Experts of a small language model: 32 experts in each of 10 layers, a variant of SOAP for the experts.
Below are experts of layer 4 (counted from 0) of a mixture-of-experts language model. Rows are named router (the router's row for the expert) and show model dimensions 128-191. Each number is 200 + 40 x the weight over its row's rms, rounded and kept within 0 to 999.
After each expert's rows: a language model's description of what the expert responds to. This comes from a sample of Wikipedia text that the model never trained on.

# expert 10
router,231,224,185,191,248,320,218,246,285,178,224,163,172,186,201,236,199,173,278,222,228,219,203,189,215,236,214,232,206,253,225,221,156,185,246,247,200,276,207,210,227,221,226,198,231,169,222,132,159,235,207,219,141,223,160,174,286,198,216,192,189,188,156,206
What it handles: Mostly of after nouns, as in loss of, crash of, Battle of; also on, against, into, table bars, and nationality adjectives like American.

# expert 31
router,199,257,208,165,204,204,209,259,219,193,223,245,232,220,197,155,195,290,229,172,169,236,227,256,248,150,203,207,226,141,195,260,210,245,201,263,203,196,202,264,245,216,197,183,199,153,175,289,224,271,206,170,170,184,191,213,307,187,200,155,135,174,215,193
What it handles: Middle and late fragments of long words, such as b in exhibition, ic in technician, ion in extension; also list, Association.

# expert 30
router,205,155,270,283,300,223,266,281,236,248,247,207,160,267,156,196,210,174,191,278,153,226,222,239,260,143,280,222,161,171,200,172,226,241,143,163,204,134,226,239,207,152,160,179,171,212,186,208,208,205,237,182,160,184,238,239,161,268,235,213,246,157,140,234
What it handles: Word-final suffixes such as ent, ice, ist, ible, ville, and nouns like century, area, site, artist.

# expert 0
router,123,166,214,184,216,235,222,209,184,293,179,210,173,167,225,152,189,209,226,202,200,193,183,231,233,177,195,154,204,143,204,202,193,184,140,218,198,169,194,235,145,228,240,201,238,191,151,194,141,217,205,175,202,186,192,194,112,141,214,107,178,186,179,218
What it handles: Auxiliary and linking words like is, has, would, to, also, still, plus final pieces of names and words (Albrecht, Erebidae, Burgas).

# expert 14
router,272,221,218,201,168,222,183,185,240,155,222,192,197,133,209,161,174,180,148,223,192,252,202,169,226,240,212,226,177,276,176,148,267,194,232,158,244,172,203,244,156,198,249,200,189,176,196,158,192,234,137,233,144,204,188,256,328,168,175,191,192,197,184,198
What it handles: Single letters and syllables inside words and foreign names such as Vanco-u-ver, So-ci-al, plus nouns like car, author, coach.

# expert 27
router,252,97,126,194,196,144,278,231,167,247,201,169,175,132,108,196,207,211,232,197,255,159,200,209,195,170,194,155,185,211,229,169,175,166,202,158,166,170,202,141,186,221,204,243,171,264,182,260,212,298,198,202,137,220,217,204,192,271,210,249,286,223,197,190
What it handles: Possessive pronouns his, her, their, its, and capital initial letters starting words or names (D-river, G-eorgi, I-dentifiers).

# expert 25
router,172,209,194,179,222,167,228,179,244,252,215,204,235,193,250,109,168,132,202,132,237,172,229,207,242,137,201,84,236,156,230,181,190,174,107,279,179,192,146,162,221,234,213,228,136,200,221,126,242,192,217,198,184,156,187,234,229,186,184,150,129,167,178,239
What it handles: Sentence and clause ends (periods, commas, semicolons, colons, table bars) and the verbs was, were, been, became after the subject.

# expert 11
router,235,204,198,152,167,228,249,128,147,248,192,219,171,170,242,190,181,156,244,164,161,279,175,142,186,234,217,203,200,253,215,217,214,180,213,258,182,229,246,205,217,201,216,161,175,134,188,166,264,206,224,143,160,206,214,261,309,210,225,185,167,219,210,185
What it handles: Line-initial pipes, hyphens and heading equals in lists and tables, plus mid-word syllables in foreign names such as Stjep-an, Crist-ó-bal.

# expert 1
router,138,174,199,168,213,209,124,167,207,245,193,219,238,187,172,190,181,220,211,183,196,222,146,237,179,214,216,186,211,136,200,198,192,194,260,155,201,203,237,234,190,170,169,217,268,243,197,274,204,153,173,160,241,211,207,193,242,225,171,183,257,266,323,147
What it handles: Short syllable pieces early in longer words, such as ul in hydraulic, am in ceramic, min in prominent; also common adjectives like final, public.

# expert 29
router,238,236,207,233,221,239,200,240,293,282,225,191,232,213,246,161,197,269,155,185,241,194,177,132,217,137,147,186,162,234,217,179,238,179,179,259,208,214,213,191,140,250,261,204,168,220,256,280,211,211,123,263,162,205,196,175,88,240,188,191,126,220,215,223
What it handles: Past-tense and inflectional endings -s, -ed, -ing completing verbs like star-red, follow-ed, plus verbs like played, served, received.

# expert 28
router,214,207,185,227,167,275,267,163,134,171,186,201,175,194,169,221,183,240,251,187,144,213,187,233,180,197,199,194,203,159,207,229,164,228,139,208,175,280,234,178,187,243,171,191,215,206,205,162,225,199,170,187,191,243,184,231,124,224,197,200,142,270,242,223
What it handles: Linking words and, but, or, to, in, However, often joining list items or clauses, as in Company and the Royal.

# expert 6
router,184,157,231,207,198,215,216,219,182,183,171,226,199,172,158,236,201,192,161,216,222,227,152,268,220,150,224,163,137,178,189,229,189,187,186,220,173,245,227,231,198,193,182,238,196,211,184,292,164,204,287,243,215,195,158,265,227,236,183,165,197,242,232,142
What it handles: Verb stems that take -ed/-ing (work, allow, reach) and words starting headings, table cells or lines (==, See, New).

# expert 16
router,167,222,151,282,229,245,219,101,220,241,222,163,189,217,149,215,224,238,221,121,206,203,211,234,246,241,160,191,174,236,191,166,248,221,219,218,226,188,208,134,191,319,184,161,180,111,228,184,243,158,148,178,243,217,256,194,36,186,249,171,208,216,163,131
What it handles: Final pieces completing a stem, such as ed in claimed, s in deems, ing in decreasing, l in Evil.

# expert 4
router,172,210,160,178,153,96,165,131,209,174,233,245,191,211,181,178,196,193,206,204,244,169,254,193,262,183,211,230,159,220,255,227,131,170,262,105,183,137,217,216,221,229,112,230,232,229,201,192,221,264,182,187,196,202,266,184,183,204,185,204,121,179,168,300
What it handles: Temporal words such as after, at, when, until, before, since, the day number in dates like October 1, and starts of capitalized names.

# expert 8
router,215,184,211,194,210,201,268,247,243,73,199,211,207,242,225,179,269,159,173,189,179,166,177,223,197,178,214,174,215,183,169,192,198,140,187,185,210,236,145,214,274,197,165,266,230,202,226,221,179,207,221,237,236,191,106,247,276,177,205,95,158,232,246,231
What it handles: Commas after sentence-opening words or places, opening parentheses before years or percentages such as (19, and empty table-cell pipes.

# expert 22
router,193,216,223,214,238,179,240,193,147,167,230,222,214,205,124,266,115,206,252,198,219,174,203,195,215,250,245,213,208,135,199,168,205,188,202,163,240,171,120,192,219,148,207,264,218,193,187,116,209,178,149,177,215,214,181,245,229,171,246,160,288,244,186,242
What it handles: Digit pieces in years and codes, like 96 after 19, 2018, ZIP digits, plus opening quotation marks and table bars.

# expert 23
router,207,186,174,174,299,178,145,183,227,134,192,192,210,195,149,221,224,218,284,132,226,181,213,194,212,193,205,212,223,125,240,210,266,203,227,220,260,251,257,160,183,159,212,204,155,206,141,176,205,181,227,225,264,232,111,238,211,140,178,112,171,330,193,217
What it handles: Sentence-level function words the, The, it, not, and word endings such as -ed, -ation, -ition completing verbs and nouns.

# expert 24
router,223,210,230,221,200,214,239,251,176,211,228,171,259,243,228,204,189,204,227,131,194,149,157,187,176,176,199,201,209,162,228,149,197,152,206,162,163,146,178,247,220,127,207,244,152,170,216,168,251,284,179,146,229,170,208,184,215,244,173,167,276,190,126,163
What it handles: Pronouns he and she, table pipes between header cells (Event | Time | Meet), heading markers ===, and word-start pieces re, pro.

# expert 13
router,175,163,135,255,183,179,202,242,157,151,211,220,167,199,154,237,203,247,217,310,224,182,139,179,241,256,237,201,222,197,263,324,180,186,202,161,264,194,259,197,224,262,147,216,281,196,216,127,157,187,164,143,216,234,165,113,193,166,232,236,205,246,191,243
What it handles: Determiners and clause openers the, a, an, which, that, where, usually after a preposition or comma, as in member of the, on which.

# expert 26
router,187,249,157,207,157,221,120,218,184,158,220,214,167,159,217,167,238,142,238,201,217,244,238,156,219,214,177,120,137,127,155,186,188,192,156,213,198,176,163,214,211,184,215,215,145,208,138,183,193,118,207,161,173,173,165,249,80,180,154,129,260,196,228,234
What it handles: Word-internal pieces and capitals after an opening parenthesis, as in Spa-ce, Asia-P-ac-ific, (A-pril, J-us-tice, plus country names.

# expert 20
router,232,300,152,233,175,183,157,177,262,193,177,203,221,177,231,230,165,241,207,225,247,107,180,202,183,79,175,228,224,286,202,180,234,213,231,192,152,189,191,216,208,193,211,196,234,197,253,190,185,137,173,217,211,162,184,178,227,218,176,162,257,166,252,206
What it handles: Second or final syllables completing words such as aer-ial, Vir-gin-ia, D-ist-rict, plus place nouns like River, Street, District.